Below are experts of layer 3 (counted from 0) of a mixture-of-experts language model. Rows are named router (the router's row for the expert), up (a neuron's input weights, with its number), down (a neuron's output weights, with its number) and show model dimensions 192-255. Each number is 128 + 24 x the weight over its row's rms, rounded and kept within 0 to 255.
Before each expert's rows: "comes before" lists some tokens at least twice as common just after its tokens as in all text; "comes after" lists some tokens at least twice as common just before its tokens as in all text. This comes from a sample of Wikipedia text that the model never trained on. Tokens count by the router's weight.

# expert 153
comes before: " |", ";", " to", ":", "(", " Score"
comes after: " |", ":", ";", ",", "|", "-"
router [109 173 109 123 136 105 113 111 130  84 133 126 113 158 161 128 121  77 113 138 121 155 113 103  87  84 149 154 126 134 115 107 119 148 168 102 130  97 130 160 109 117 136 166 147 174 106 122 118 173 127 146 124 128 121 159 131 152  78 152 124 103 165 112]
up0 [126 163  99 155 132 150 113 156 128 135 169 107 144 124 117  99 118 161 116 140 116 117  98 108 104 134 121 106 154 136 145 133 127 132 125 131 139  94  74 137  76 142 109 114 129 117 108 128 113 130 120 105 107 112 141 156 108  93 125 127  81  96 136  64]
down0 [111 125 154 154 151 121 142 101  84  97 136 129 111 122 121 153 123 177  99 141 143 124 121  74 119 123 136 141 127 128 122 137 164 144 123 127 110 121 119 111 126 163 138 152 159 117 146 107 134 147  83 138 133 156 144 123 146 162 112 122 107 143  84 103]
up1 [134 138  86 109 109  88 127 127 110 127 125 121 145 140 149 145 121 140 156 124 182 126 111 144 149 127 109 137 120  85  84 153 170  94 143 107  92 121 135 121 119  88 143 171  84 122  89 113 109 152 177 127 120 113 114 123 127 167 150  85 110 107 107 143]
down1 [144 128 139 131 163 153 139 139 135 108 105 156  99 128 143 151 121 101 111 142 148 139 103 126 122 107 128 116 153 143 153 122 116 132 142 124 142 117  95 131  88 147  92  96 147 125 110 135  65 146 163 125 104 109 136 126 139 145 158 122 133 149 112 119]
up2 [133 123 131 143 160 148 131 168 119 161  88 127 108 174 143 142 133 147 153 147 130 118 140  94  67 105 135 188 166 134 134 115 110 162  88 135 143 151 140 145 150  75 142 116 131 104 101 170 111 142 143 123 151 113 131 146 143 152 140 124 107 112 140 139]
down2 [122 141  91 188 120 108 155 148 121 148 123 141 133 144  80  95 123 137 151 129 130 141 108 166 112 104 106  96 106 117  88 109 131 145 147 147 141 115 125 136 142  94 126  66 109 136  92 153 105 154 140 128 135 117 143  78 136 124 132 129 116 151 145 106]
up3 [141 122 128 106  85 113 116 178 150 120 134 161 119 131 117 159 143 149 106 136 144 147 158 132 124 101 115 112 176 138 137 153 141  67 126 144 125 106  96 138 120  93 188 118 135 135 117  96 144 130 123  99 114 121 111 160 107 157 148  90  88 101 120 130]
down3 [107 131  71 164 158 121  95 123 180 104 175  86 154 123 121 139 126 131  98 134 111 156 160 128 168 108 137 130 101 128 162 122 161 171 151 116 149 101  98  99 140 104 106  75 125 129 167 135 121 149 145 164 122 159 143 123 132 136 130 161 144 115 174 114]
up4 [146 143  97 127 129 149 131 114  97  98 106 127 141 136 163 210 117 137 139 141 105 142 158  88 120 131 117 115 135 176 112 178 139 179 100 131 109  98 142 113 112 155 119 113 132 142 132 189 151 152  99 104 138  96  77 117 128 125 134  87 113 116 114 105]
down4 [120 144  85  79 106 150 139 131  78 117 165 145 129 132 118 149 135 138 185 144 145 167  98 127 158 149 116  91 147 101 137 129 144 109 134 120 118 113  86 147 124 114 122 103 138 156 143 140 122 149 115 133 142  76  98 107 175  98 132 122 136  98  90 127]
up5 [170 145  98 158 136 127 111  92 180 154  98 133 132 158 145 122 129 140 140  85 111 108 139 146  99 158 158 150 125 108 109 101 123 119  97 106 159 130 123 117 166 116 164  72 149 126 144 122 159 121 144 133 117 153 143 156 138 111  78 110  98 149 143 133]
down5 [155 131 115  87 132 111 138 110 105 128 131 121 163 195 101  97 121 137 108 165 100  95 104 130 118 116 113 147 132 163  97 158 107 100  90 134 155 114 182 113 131 112 129  94  89  87 107 133 174 131 110  87 133 138 110 100 113 144 126 147 141 131 158 128]
up6 [178 116 125 147 130 140 144 149 133 139 143 125 153  93 102 129 117 122 111 161 109 135 155  82 158 175 107 122 137 126 120 142 145 125  83 175  96 158 144  98 159 118 159 138 108 100 100 149 125 118 134 120 148 144 161 119 127 103 155 101 151 120 125 129]
down6 [116 107 122 161 116 104 124 145 110  86 125 103 129 146 117 130 184  67 145 118 149 139 175 141 137 138 136 116 101 152 108 128 105 145 125 118 103 182 118 111 130 132 116 129 118 147 117 149 143 133 118 131  69 171  79 116 118 141 118 131 168 112  89 126]
up7 [136 102 109 147 155 155 124 143 114 125  95 110 146 107 148 168  97 100 158 177 144 146 122 103 173 125 142 147 109 115 147 128 128 113 108  95  79  90 123 143  94 129 145 132  56 108  91 130 117 102 133  94 100  86 146 144 114 115  72 119 129  89 142 150]
down7 [129 103 178 129 127 105 125  98 116  83 141 142 169 127 130 162 153 156 149  77 131 104 133 116 146 135 160 130 138 142 132  96 124  91 143 152 143 174 122 115 128 139 159 128 165 135  87 117 118 112 207 145 139 145 140 117 115 162 152 147 114 147 117 143]
up8 [156 113 105 190 114 106 160 196 155 141 121 129 126 113 142 131 136 138  76  60 145 141 155 148  87 159 115 149 100  86 145 108 153 129 148 105 112 145 136 111 132 123 145 113  68  94 121 148 107 111 134 113  98 111 116 136 141 130 106 106 108 101 165 110]
down8 [121 123 102 120 131 165 104 141 166 104 151 126 155 175 144 123 156  78 125  61 116 152 110 137 109  76 157 129 112 100 115 105 144 150 145 116 116 145 120  61 150 173  77 117 167 103 153 135  83 133 134  94 110  99 110 149 142 140 116 131  79 141 159 132]
up9 [100 152 133 159 101 110 121 115  97 121 139 195 105  99 143  77 128  96 131 139 142 131  94 135 116 183 102 111 132 125 129 142 145 140 125 143  71 118 139 151 118 155 152 151 156 118 138 180  80 137 171 125 113 150 135 177 126 133 102 119  65 100 159 148]
down9 [135  87 153 155 177 105 104 129  69 153 108 121 149 127 166 146 124 145 140 133 113 108 178 151 165 126 112 113 153 115 136 129 124 135  78 136 105 150 148 122 109 213 144 175 124 170 116 117 130 138 126 158  89 111 118 127 119  80 121 123 142 119 135 126]
up10 [117 136 115 143 148 169 110 162  77 145 126 111 119 141 130 149 132 144 127 200 159 117 130 145 138 116 107 123 135 146 118 142 118 121 160 111 125 168 136 123 106  97 100  82 103 124  68 113 177 133 107  99 115 152 117 159  82 153 133 165 138 125 137 121]
down10 [121  95 152 151 139 169 136 150 127 131 106 158 120 123 164 129 143 137 168 104 142 112 130 131 137 137 134 128 123 105 104 152 131 156 109 125 103 108  96 124 104 139 135 100 152 179 161 131 124 157 128 100 107 144 158 148 165 108 180  90 106 147 121 144]
up11 [132 102 129 109 140 116 160 113 151 149 152 161 139 144 153 106  89 159 143 126 123 162 164  90 174 161 131 130 182 104 127 150 143 151 160 125 125 139  77 122  99 161 158 136 146 117 132 126 134 129 117 138 112 101 167 121 169 135 107 151 138 149  89 117]
down11 [147  84 128 139 129 120 102 132 109 119  61 131 152 127 147 135 127 100  86 114 149 118  92  98 153 153 108 143 129 142 134 164 151 131 146  78 109 159  95 142  90 107  98 107 121  86  89 108 123 100 114 113 157  91 138 155 119 133 116 155  75 115 137 124]
up12 [ 97 106 133 108 149 113 194 118 130 117 132 143 116 119 177 121 108 110 139 112 123 148 103  94 121 131 154 137  90 137 113 153 128 134 140 165 160 148 132 146  91 134 101 151 181 118 104 120 159 168 196 153 157 120 135 102 154 105  99 131  69 109 114 135]
down12 [134 109 140 117 122 161 111 163 149 120  98 127 151 105 146 130 161 125  99  65 145 141 115 119 147 126 129 108 146 152 140 149 144 133 145 105 141 138  95 153  75  58 157 162  74  96 102 160 126 159 144 116 163 148 176 111 115 108  96 122 164 153 135 113]
up13 [135 117 142 125 121 126  92 107 130 161 122 120 151 111 105 110 185 139 163 141  88 160 130 147  93 122  99 172 100 160 158 163 104 126 100 168 133 122 133 109 108 142 101  87 115 111 135  98 159 154 132 166  93 147 115 104 139 127 157 115 101 172 101 100]
down13 [100 112  94 132 178 171 142 160  97 147 142 140  78 167 142 104 119 131 118 111 100 120 143 113 131 109 135 138 139 124 134 135 124 112  75 154 163 179 142 135 129  97 166 130 111 122 124 148 136 140 166 189 145 136 112 101 166 130 143 123 181  73 111 103]
up14 [121 129  89 114 135 149 117 115 134 127 135 166 133 119 140 102 103 139 100 163 125 137 127  96  94 120 138 115 140 119 134  73 113 104 136 117 108 115 113 155 136 104 113 121 136 135 148 110 123  98 157 103  96 120 133 106 116 138  95  80 120 131 153 137]
down14 [133 146 114 132 126  95 145 141 107 139 139 112 103 163 121 135 144  84 140 123  79 133 132 112 143 111 133 136 147 110 125 139  93 127 144  75 151  96 149 142 127 151  80 124 137  92 122 134 136 119 107 148 113 122 153 113 171 107 190 141 145 111 111 120]
up15 [158 129 132 169 107 140 105 125 120 142 172 120 107 121 125 122 106 160  93 131 169 135 122 145 128 146 155 174 132 115  92 157 125 142  98 174 123 131 118 131  99 148 181 143 137 117 113  82 101 110 123 101  98 140  99 142 159 135 124 151 117 134 133  96]
down15 [ 97 132 126 104 139  78 140 117 100 125  85 136 107 155 162 148 116 156 133 102 200 150 156 121 152 122 127 105 148 173 161 155 143 143 161 133 129 136 114 150 164 126 136 136 163 119 133 116 128 135  98 118 137 149 106 143 138 164 174 110 139 134 133 167]
up16 [128 167 134 151 143  90 149 117 163 116 120 165  92 123 153 154 110 103 160 136 120 137  89 146 126 149 121 164  95 172 143 153 156 129 168 132 109 161 147 146 129  93 127 120 143 155 112 152 128 138 125 111 127 130 141 150 109 114 133 133 158 106 153 179]
down16 [152 141 113 133 150 150 131 145 130 111 158 113 129 106 120 153 117 186 125 107  98  95 133 140 137 134 141 182 156 122 106 148 109 140 105 166 135  96 111 135  92 100 158 112 111  48 112 144 124 152  93 143 121 116 185 136  84 142 148  91 125 151 175 109]
up17 [154  89 104 101 109 162 102 124 142 117 115 115 109 130 153 116 136 139 149 150 143 136 112 125 132 115 102 151 180  77 154 171 136 109  75 126 114 161 107 160 138 115 132 152 141 129 145 170 125 153 138 152 101 137 112 118 149 136 142 112 157 122  91 158]
down17 [146 116 133 147 131 126 143 137 145  87 120 133 126 106 138 106  93 103 139 118 125 136 104 101 166 115  90 143 146 157 113 140 128 133 133 102 170 102 116 147 183 116  86 152 115 130 128 145 148 168 117 112 182 134  80 152 137 113 144  91 123 144 108 109]
up18 [119  52 114 168 143 113 140 108 132 122 140 165  93 136 117 136 135 115  90 158 152  89 144 118 148 144 161 172 123 140 130 102 156 190 122 138 112 160 193 130 139 146 175 148 136 130 136 143 118 122 113 140 113 134 129 130 122 119 132 143 110 135 116 143]
down18 [ 94 108  95 126 125 105  96 155 101 104 131 156 115 128 122 118 118 136 160 133 150 169 161 114 135 119 103 113 115 146 153 130  87 168  94 146 131 119 122  75 146 105  88 129 111 139 132 108 133  99 142 149 151 162 133 139 154 127 108 112 125 134 119 114]
up19 [158 137 138 119 144 143 172 146 131 128 134 116 124 129 143 138 128 127 116 100 111 190 100  89 161 172 117  84 153 141 112 135 106 151 115 126 171 135 160 157  86 118 168 142  74 133 119 164 105 126 145 138 142 120 129 110 144  96 127 140 158 120 108 140]
down19 [143 163  85 133 116 149 145 179 135 119 132 137 128 157 160 118 141 181 121 133 125 133 132 113 123 117 104 100 139  61 130 118 136 159 121 136 144 129  89 104 118 199 102 103 156 135 144 140 125 135 121 126  94 121 150 106 133 108 149 113 148  73 130 113]
up20 [125 120 115 134 100 160 117 115 111 134  90 109 167 117 116 115 141  92 146 158 121 109 164 136 106 136 128 130 113 115 138 138  93 150  98  77 127 153  88 115 119  83  76 108 108 169 132 124 139 142 144 143 103 142 138 108 110 135 118 132 119 144 150 130]
down20 [128 125 142 167 127 140 130  97  87 134 147 138 160 158 114 110 117 137 125  85 125 110 119 129 141 129  99 117 133 136 131 173 108 121 105 102 120  93  92 149 129 124 116 103  84 151 100 159 161 145 101 134 148 122 130 118 148 141 134 125 110 144 148 122]
up21 [162 139 122 126 116 118 117 172 152 136 128  72 138  83 121 111 112 121 148 140 144 103 180 167 100  95 169 110 151 168 119 187 130 147 124 144 134 110 112 143 105 109  94 135 131 110 122 116  85  91  88 126 116 115 122 108 175 157 116 130 110 118 120 152]
down21 [145 130 155  95 135 132 110 118 131 150 172 122  98 125 101  90 111 136 137 127 135 133 114 140 134 127 101  84 176 112 131 169 129  94  91 203 146 111 110 125  86 186 160 184  92 104  89 122 141 171 123 123 104 109 124 112 155 130 140 143  80 121  92 111]
up22 [153 150 129 124 149  87 127 128  98  97 106 135  80 123 115 148 152  96 114  89 169 146  98  49 119 104 142 112 154 127  98 121 172 157 135 124 118 104  87 143 131 120 145 196 144 116 135 103 102 173 140 148 133 151 124 159 130 111 146 113 151 117 123 146]
down22 [153 140 110 101 145  56 162 149 108 106 118 124  98 112 143 109 127 112 167 138 123 155 177 155 114  90 143 112 111 131 110 140 107 148 123 120 163  80 104 127 108 126 134 115 131 133 114 111 105 142 126 123  98 110 117 150 154  88 121 149 127 167 112  90]
up23 [114 160 123 165 167  96 118  97 134 120 115 137 143 124 117 161 120 121 125 174 129 161 124 147 100 149 134 140 131 192 106 106 134 142 137  88 152  89 148 173 101 131 124 116 138 114 128 136 130 109  61 116 106 134  97 162 155 113 126 134 130 121 146 118]
down23 [118  99 133 153 131 156  92 156 122 154 117 142 156 114 129 154  84 140 139 151 107 151 150 137  89 169 137 108  87 128 163 119  72 178 143 159 149 124 137 120 107 103 130 138 119  66 134 106 105 117 107 127 146 185 162 120  97 124 145 130 166 153 154 146]
up24 [149 149 113 145 121  94 170 171  66 135 117 157 158 149 137 109  94 125 115 155 170 120 127 105 116 141 132 141 134 155 120 106 127 136 140 122 134  80 186 124  87 101 129 115 111 141  82 112 150 143 112 112 119 102 131 135 144  92 120 114 146 114 155 114]
down24 [131 134 142 104 108 121 162  89 141 127 137 129  88 131 149 129 136 123 106 123 167 163 117 115 136 110 133 127 180 129 154 128 158 142  93 109 169  97 150 168 144 117 157  72 158 145 127 138 128 124 122 144 149 103 141 110 155 140 117 178 158  86 126 108]
up25 [161 142  96 120 137  90 190 144 127 118 121 130 109 128 137 125  65 113 127 145 109 163  84 148 129 150 130 127  87  81 143  89 128 124 197 120 141 116 133 129 123 146 121 101  81 134 141 138 123 154 113 154  72 113 114 138 128 116 107 105 154 124 151  98]
down25 [114 177 102 123 139 152 145 143 102 166 112  86 110 137  94 191 116 124 122 129 157 122 135 180 122 136 128 170 146 128  96 191 147 158 157 130  90 132 166 157 152 141 116 100 101 150 132 103 110 164 158  87  85 119 154 129 129  95 109 113 132 133 127 147]
up26 [105 117 145 121 151 108  95 152  87 152 113 150  66 131 120 151 120 120 101 122 140 129 142 136  91 108 127 164 122 114 157 147  99 142 144 113 135 140 141 100 169 116 153 122 157 109 128 101 171 101 132 143 130 161  82 127 144 188 131 110 129  64 129 139]
down26 [124 132 148 137 123 136 111 139 169 104 114 120 121 118 164 133 154 104 100 110 176  86 139 153 109 131 127 117 120 141  91  76 112 131 109 152 123 119 157 154 118 134 102 134 154 114 139 124 149 143  98 111 139 122 131 144 142 148 133 145 127 149  97 157]
up27 [169 113 112 143 110 138 153 172 138 119 156 107 143  98 116 165 133 113 117 149 132 128 106 120 119 150 129 161 127 136 134 129 141 141 112 157 110 118 179 121 135 101 156  96 139 115 115 124 107 108 137  96 154 120 142 124 150 122 146 103 120 108 107 119]
down27 [ 74  71 175 132 138 137 134 109 107 110 115 112 114 128 150 159 107 101  99 105 132 117 124 127 209 149 124 116  96 110  47 106 130 125  95 100 160  97 135 148 105 130 145 133 132 147 154 124 152 147 127 127 131  99 183 110 158 131 112 154 130 122 123 101]
up28 [157 176 106 156 104 123  91 125 107  73 127 107 126 179 150 136 130 160 135 180 124 102 168 156 138  91 102 153 128 128 144 141 172 118 123 125 123 117 110 153 136  81 172 111 136 143 118  89 109 148 106 145 145 148 139 142 130 113  99 113 135 116 141  83]
down28 [134 149 166 124 106 168 151 110 154 104 160 122 108 122 128 132 123 112 142 160 122 129 131 102 102 143  96 101 144 104 124 150 161 152 149 121 135 105 128 144 148  86 124 122 120 134 150 132 136 134 151 138 119 142  91 130  96 124 135 121 174 116 139  66]
up29 [185 148 119  99 106 115 125 151 110 101 143 102 104 161 111  97 151 147 113 128 115 147 117 149 153 138 141 113 166  96 152 115 117 133 172 137 111 148  76  88 121 102 113 137 142 122  91 159 139  71 122  98 159 146 158 170 104 134 103  97 160 141 129 128]
down29 [127  78 138 148 122 107 169 102 163  93 127 143 178 106 115 153 137 106 158 127 117 151 130 104 152 101 113 162  89 138  85 125 137 153 154 117 106 133 137 106 160 147  91 163 146 153 159 178 171  94 147 139  85 128 100 184 109 108 100 112 153 106 141 145]
up30 [ 84 110 114 178 140 127 130 174 116 119 123 135 144 119  76 146 134 149 136 104 128 118 156  51 132 110 115 124 155 110 145 127 169 144  88 111 112 160 143  95 125 109 133 157  91 119 167 156  97 138 113 164  95 165 100 139 148 169  87 115 177  91 144 144]
down30 [136 128  92 123 164 107  97 172 129 124 121  85 116 138 105  92 157 111 115 179 149  90 143 131 114 133 152 160 128 137 128 130 126 127 109 163 142 136 161 102 162  72 114 100 137 154 124 139  97 139 138 122  94 125 123 127 121 160 143 120 132 112 141 125]
up31 [ 97 159 151 157 102 183 154 146 156 137 120  81 141  89 117 164 147 108 143 120 106 160 114 143 123 130  90 117 111 117 129 109 141 179  76  91 125 100 125 141  95 125  97 149 113 136 137 135 133 162 123 117 137 143 129 133  90 137 162 117 146 153 140 169]
down31 [129  75 116 156 160 100 133  82 150 123 125 141 183 159 138 183 130 171 145 163 160 117 132 120 114 138 118 132  68 105 114 125 107 159 131 136 129 115 112 141 156 135 147 105 140 161 113 120 138 147 126 127 138 150 123 159 122  98 139 100 173 105 163 120]
up32 [142 149 107 109 146 135 103 117 101 183 182 134 116 118 137 116 149 128 153  99 147 147 155 161 140  70 154 141 141 155 130 115  94 132 119 123 160 124 116 125 127 145 122 101 132 153 138  77 129  80 158 157 133 116  86 138 156 125 158  95 122 126 156 127]
down32 [112 140 107 142 102 103 111 122  93 162 137 113 139 118  81 127 172 152 109 162 139 150 104 163 100 155 150  94 134 159 105 133 156 137 192 144 127 137 136 135 113  88 119 167 146 137 121  96 113 103 183 134 120 124 114 156 125 137 118 143 136 135 136 112]
up33 [122 131  99 135 147 116 105 123 108 101 138 188  97  99  66 111 154  95 121 126 160 140  97 116  85 133 155 115 113 165 130 133 137 102 155 150 142 146  83 155 161 145 145 114 161 126 111  88 114 132 147 118 117  95 133 140  80 118 102 143 145  77 142 158]
down33 [221  95  86 101 126 107 150 132 138  68 157 131 176 114 137 120 119  77 120 108 116 128 137 153 117 159 147 136 162 120 107 125  82 152 137 144 121 109 153 129 136 141 145 141 153 147 168  80 134  99 159 139 123 127 167 153 112 118 113  99  85 139 115  89]
up34 [ 88 168 120 132 139 132 126 121 149 136 151  98 110 133 150  62 143 106 139 121 136 149 115 118 122 153 112 128 102 165 100 120 122 128 144 135 127 159 113 128  92 142 119 131 162 146 121 131  92 169 172 141 122 145 147 171 144 145 126 163 121 112 152 130]
down34 [137 157 130 116 128 127  98 122 141 146 139 103 146  91 180 164 122 104 135 129 127  83 106 134 111 105 147 129 148 167  97 164 138 122 124 101 132  85 132 141 178 123 167 125 133 148 116 134 144 138 103  81 140 143 117 140 129 157 103 137 148  73 143 124]
up35 [122 140 125 150  91 129 100 130  97 128 119 113 123 117 120 141 131 157 103 157 133 132 175 106  86 154 188 131 103 138 120 106 155 133 136 132 117 139 133 125 104 109 142 158 131 130 105 122  78 116 125  95 127 117 113 130 114 134 180 133 152 131 136 122]
down35 [ 95 121 121 123 153 111 116 125 114 115 125 139 148 179 177 115 110 118 128 147 142 128 112 143 170  81 155 114 122 146 127  90 127  58 123 133 121 137 135 168 155  96 107 129 121 164 139 176 118 143 146 126 143 142 181 109 100 152 114 156 120 147 147 109]
up36 [150 144 159 114  97 120 115 126  85 108 109 162 132 134 120 137 150 118 152  70 117 113 130 160  83 153 154 117 137  75 138 119 150 111 144 151  58 105  97 143  84  97 150 151 131 147 127 110 105 151 135 131 100 109 105 125 119 127  86 117 133 100 103 111]
down36 [ 84 139 106 139 105 111 129 106 155 131 164 147 151  94  99 129 153 123 155 155 109 143 147  98 138 127 132 139 182 114 152 169 161 131 131  51 118 116 121 135 107  95 144  86 143 137  88 134 165  86  97 111 112  89 150 106 112 142 108 115 135 144 134  85]
up37 [123 145 183 127 114 142 185 141 142 109 115 140 126 152 140 137 112 140 105 111 135 114 160 108  83 149 118 152 109  96 134 123 136 130 140 118 107 160 115  73 133 134 127 128 138 121 113  88 109 147 149 156  99 115 126 106 153 148 136 166 155 147 102 109]
down37 [126 158  66 116 116 118 147 106 153 150 169 128 117 154 112 113 117 180 114 189 127  93 111 161 114 126 133 139 147 134 123 119 117 122 122 146 131 155 107 101 143  93  86 125 151 185 122 143  89 120 153 105 107 100 122  59 101 107 125 127 131 109 164 175]
up38 [132 143 112 149 148 127 109 132 158  89  86 141 149  99 139  97 130 105 144 116 117  75 106 109 113 136 118  71 146 148  85 143 197 126 170 125  81 129 180  99 128 146 137 139 123 119 112 122 129 106 172 126 158  63 130 171 102 151  69 104 148 141 102 110]
down38 [ 98  96 151  91 124 132 135 146 167 156 105 133 111 194  96 124 148 135 117 136 143 136 101 107 112 171 132  78 184 113 110 152 142 123 165 111  85 118 124 143 166 117 134 132 119 159 119 191 119 108 133  96 149  83 153  89 113 117 143 125 122 111 142 157]
up39 [ 78 165 186 149 119 103 132  87 126 106 140 158 143 148 151 100 160 131 133 124 137 135 151 122 116 138 113  98 103 121 122 125 118 158  87 129 117  94 120 163 138 118 102 165 155 149 113 145 175 146 122 141 144 103 105 130 116 161  76 103 100 101 136 140]
down39 [106 123 129  74  90 111 160  69 133  78 149 139 113 116 155  79  90  85 109 113  93 142 116 101 142 120 133 114 136 151 154 133 138 126  63 151 152 108 146 109 116 108 151 111 131  88 111 103 133 149 112 151 139 120  93 107 145 160 118 127 114 130 107 124]
up40 [126 141 126 120 115 192  84 157  83 115 129 143 120 138 149 159 142 149  96 144 151 119 130 138 104 113 101 121 123 137  89 140 133 155 143 145  85 156 118 115 143 107 121 136  90 125 126 111 161 119 133 110 104 120 174 132 114 113 102 139 120 126 121 139]
down40 [130  94 143  99 181 125 158  88 122 118 116 132 166 160 144 150 130 131 143 112 130  87 153 146 168 136 110 127 160 168 127 175 142  53 140 127  90 131 169 153 141 143 132 163  98 180 129 131 110 164 142 115 156 129 185 121 154 166 164 118 131 118  98 132]
up41 [124 123 146 143 128 115 136 125 111 108 150 111 135 111 142 168 104 110 128 108  96 105  85  98 103  97  73 125 155 102 135 149 148 167 142 161 129 155 161 156 127 118 157 157 138 130 101 160  84 113 109 109 113 119 131  75 128  91 102 150 123 131 127 113]
down41 [152 111 105 169 110 163 159 132 125 128 119 105 103 105 109 118 174 179 145 105 105 144 149 127  99 138  96 136 142  75 137 142 165 137 128 104  95 142 121 136 135 105 136 151 182 143 137 143 128 125 116 136 104 121 115 135  92 126 146 138  96 132 124 146]
up42 [118 133 126 175 104 132  98 125 116 103 124  80 152 103 122 121 104  69 120 172 146 119 122 146 126 137 112 104 113  94 109 109 162 154 123 130 145 131 174 144 123 130 127 152 147 161 127 156 114 109 124 115 120 167 138 129 163 139  96 146  80 103 143 104]
down42 [109 128 149 136  90  92 118 134  82 134 126 126 161 128 106 157 129 143 124 166 116 115 114 134 111 216 133 100 100 136 123 107 157 122 117 136 123 147 107  95 104 158 137 144 106 123 148 112  96 104 152 126 133 103 152 129 166 113 144 138 149 117 133 124]
up43 [113 113 118 123 165  99 138 130  99 143  74 121  81 118 120 159  87  96 179 141 143  90 125 129 150 119 147 105 131 103  81 130 123 124 172 115 127 142 142 141  85 166 147 149 116 137 102 121 164 118 132 128  82 118 151 136 138 166 114 125 132  69 106 135]
down43 [ 99 132 117 131 157 105 140 149 138 141 133 142 139 127 171 139  83 121 150  88 150 134 133 139 134 124  65 158  96 157 120 146  99 133 128 140 106 112  59 140 157 181 146 123 130 120  95 126 141 125 185 124 173 121 158 141 130 108 131 180 102 115  88 127]
up44 [144  99 120  91 123 127 178 109 141 114 118 178 116  89 151 104 138 106 126 153  72 151 102 117 121 149 138 124 105 154 128 135 123 169 131 133 153 141 128 149 154 101 129 161  86 134 102 124  74 131 144 131  96  96 135 116 143 101 113 122 116 190 107 121]
down44 [108 134 141  67 154 125 127 120 129  81 109 160  98 167 144  98 102 101 124 122  76 122 167 129 140 124 130 136 111  61 145 133 120 155 143 128 158 148 139 117 140 168 183 120 159 127 180 122 113 154 132 131 127 139 122 155  91 165 141 151 115 124 131 134]
up45 [129 127 134 124 130 130 101 139 159  99 128  75 149 172 140  96 143 124 121 147  90 155 131  97 104 127 167 133 115 206 155 132 142 132 148 143 113 145 121 168  70 127 120 120 126 132 122 103 137 134 103 109 111 142 117 172 126 150 156 112 135 139 172 143]
down45 [113  82  87  97 123 115  88 192 139 102 121  88  87 124 136 108 126 132 171 144  95 123 138  59 109 136 123  84 112 150  97  93 155 131 145 103 150 152 145 167 123 117 122 159 151 143 150 132  74 165 118 108 133 130 106 103 102 133 124 137 150 145  99 113]
up46 [141  93 131 143 147  90 108 138 149  87 183 130 162 103 131 129 104 116 128 146 192 100 125 122 141 129 153 175 140 107 111 167 154 120 107  69 126 106 139 130 103 143 128 146 119 167 138 149 110 127 122 182 106 145 174 117 140 159 117 142  91 136 144 113]
down46 [130 100 144  96 154 161 152 134 126 113 149 149  92 104 125 143 159 171 147 143 114 139  89  78  89 106 110 156 156 176 132 154 112  78 114 145 117 158 119 113 119 123 149 107 136  90 122 138 114 136 123 128 141 131 120 157 190 118 102 131 143 149 156 120]
up47 [106 139 144 144 148 140 102 138 119  74 139 156 132 116 151 102 122 160 124 103 125 117  49 106 119 123 104 156  96 108 127 171 126 134 130 122 113 113 171 141 145 130 114 165  77 133  92 167 192 129 115 127 134 132 122 154 102 142 108 129 125  97 113 127]
down47 [131 161 126 111 148 147 124 175 157 159  92 145 127  97  95 149  79 134 104 118 137 124 101 168 113  98 133 170 184 131 137 105  99 117 102 120 120 123 132 127 126 138 127 139 109  95  96 145 113 135 129 115 162 153 157 110 112 141 114 119 150 121 125 120]
up48 [104 118 178 119 113 121 174  96 123 130 130 148 101 167 136  93 141 128 144 122 137 159 139 129 116 158 129 153 110  59  60 138 173 109  67 114 120 117 119 149 128  77 112 167 125 126 150 114 124 129 130  99 133 145 101 133 128 123 136  82 120 146  94 155]
down48 [135 139 144 137  82 125 128 116 110 137 119 116  84 127 123 126 141 116 111 135 154 135 151 156 135 140  86 182  97 162 115 141 118 120 159 122 151 129 128 111 142  99 141 150  98  57 160 167  86 133 105 147 160 143 115 134 117 114 187 150 167 130 159 139]
up49 [132 118 125 151 108 140 126 132 128 128 170 123 128 114 103 118  72 130 108 147 149 102 105 119 142 148 148 145 138 145  89 118 106 125 132 162 124 166 117 117 139 112 196  79 112 101 127 119 145 112 136  95 123 115 109 116 112  91 130 100 114  84  90 106]
down49 [149 136 111 131 140 114 137 108 161 117 161 116  95 154 141  99 110  98 120 131 134  95 162 104 189 134 150 105 152 126 127 160 140 147 119 129 110 138 170 158  87 128 183 129 150 112 119 101 127 109 159 163 143 109 141 123 144 106 117 130 135 154 140 144]
up50 [108 111 161 134 146 135 135 121 162 109 105 117 143 106 122 100 167 147 165  79 145 167 107 102 135 153 130 138 156 143 126 124 143  87 154 134 143 152 114  86  99 105 162 133 136 130 105  87 128 144 149 117 141 149 127 146 115 112 132 160 106 176 124 139]
down50 [126 111 146 137  72 107 158 187 116 167 111 119 140 106 134 161 114 136 140  72 113 116 138 186 118  99 113 116 130 114 104 127 128 138 124 145 112 178 119 119 183 124 142 131  98 164 122 128  95 102 116  96 117 117 128 127 133 147 126 137 112 143 130 186]
up51 [118 150 120 108  84 113 109 127 108 105 164 178 122 118 117 127  84 196 121 120 109 145 136 123 100 155 169  78 163 110  89 149 176 103 127 102 117 122 110 112 140 112 108 159 121 147 165 124 105  77 133 100 143 122 102 114 146  95 111  75 114 115  80 117]
down51 [135 136 120 153 161 162  96 135 182 135  75 156 116 140 154 122 114 116 116  82 157 130 147 117  89 115 140 138 101 118 122 128 168 119 123 125 121 124 143 151 144 134 138 137 122 170 123 142 154 122  85 142 129 113 140  88 105 105 147  87 110 143 146  63]
up52 [100 151  87 155 138  95 149 137 111 155 137 117 110 159 143  93 100 131 157 109 168 154 170 116 158  93 161 160 141 156  83 110 145  92 127  79  90 128 127 134 147  59 128 114 127 159 124 117  93 123 120 119 136 129 104 138 122  94 138 136 105 143 150 109]
down52 [ 94 161 127 114 152 107 142 118 130  91 134 139 110 124  74 135 149  88 192 108 151 150 128 148 109 127 145 170 147 129 101 118 137  98 111 122 116  97 154 114 152 107 107 134 121 131 125 139 108 133 105 126 124 137  95 184 145 117 167 116 150 138  93 135]
up53 [137 108  98 118 114 151 143  92 117 114 100 101 113 168 135 102 169 162 101 142 146 119 134 114 119 132  96 155  97 135  89  62 106 146  77 124 139 147 115 133 123 122 108  78 153  99 120  94 150 104  95 164 122 140 113 135 121 105 112 133 153 141 117  98]
down53 [126 120 136 132 107 109  87 115 138 134 125 141 140  82 163 136 174 116 129 106 134 131 105 162 105 124 126  98 168 141  88 136 136  95 132 167 125  74 115 125 115 109 119 136 177  74  99 139 109  94 103 141 127 114 139 107  89  79 125 127 108 125 119 133]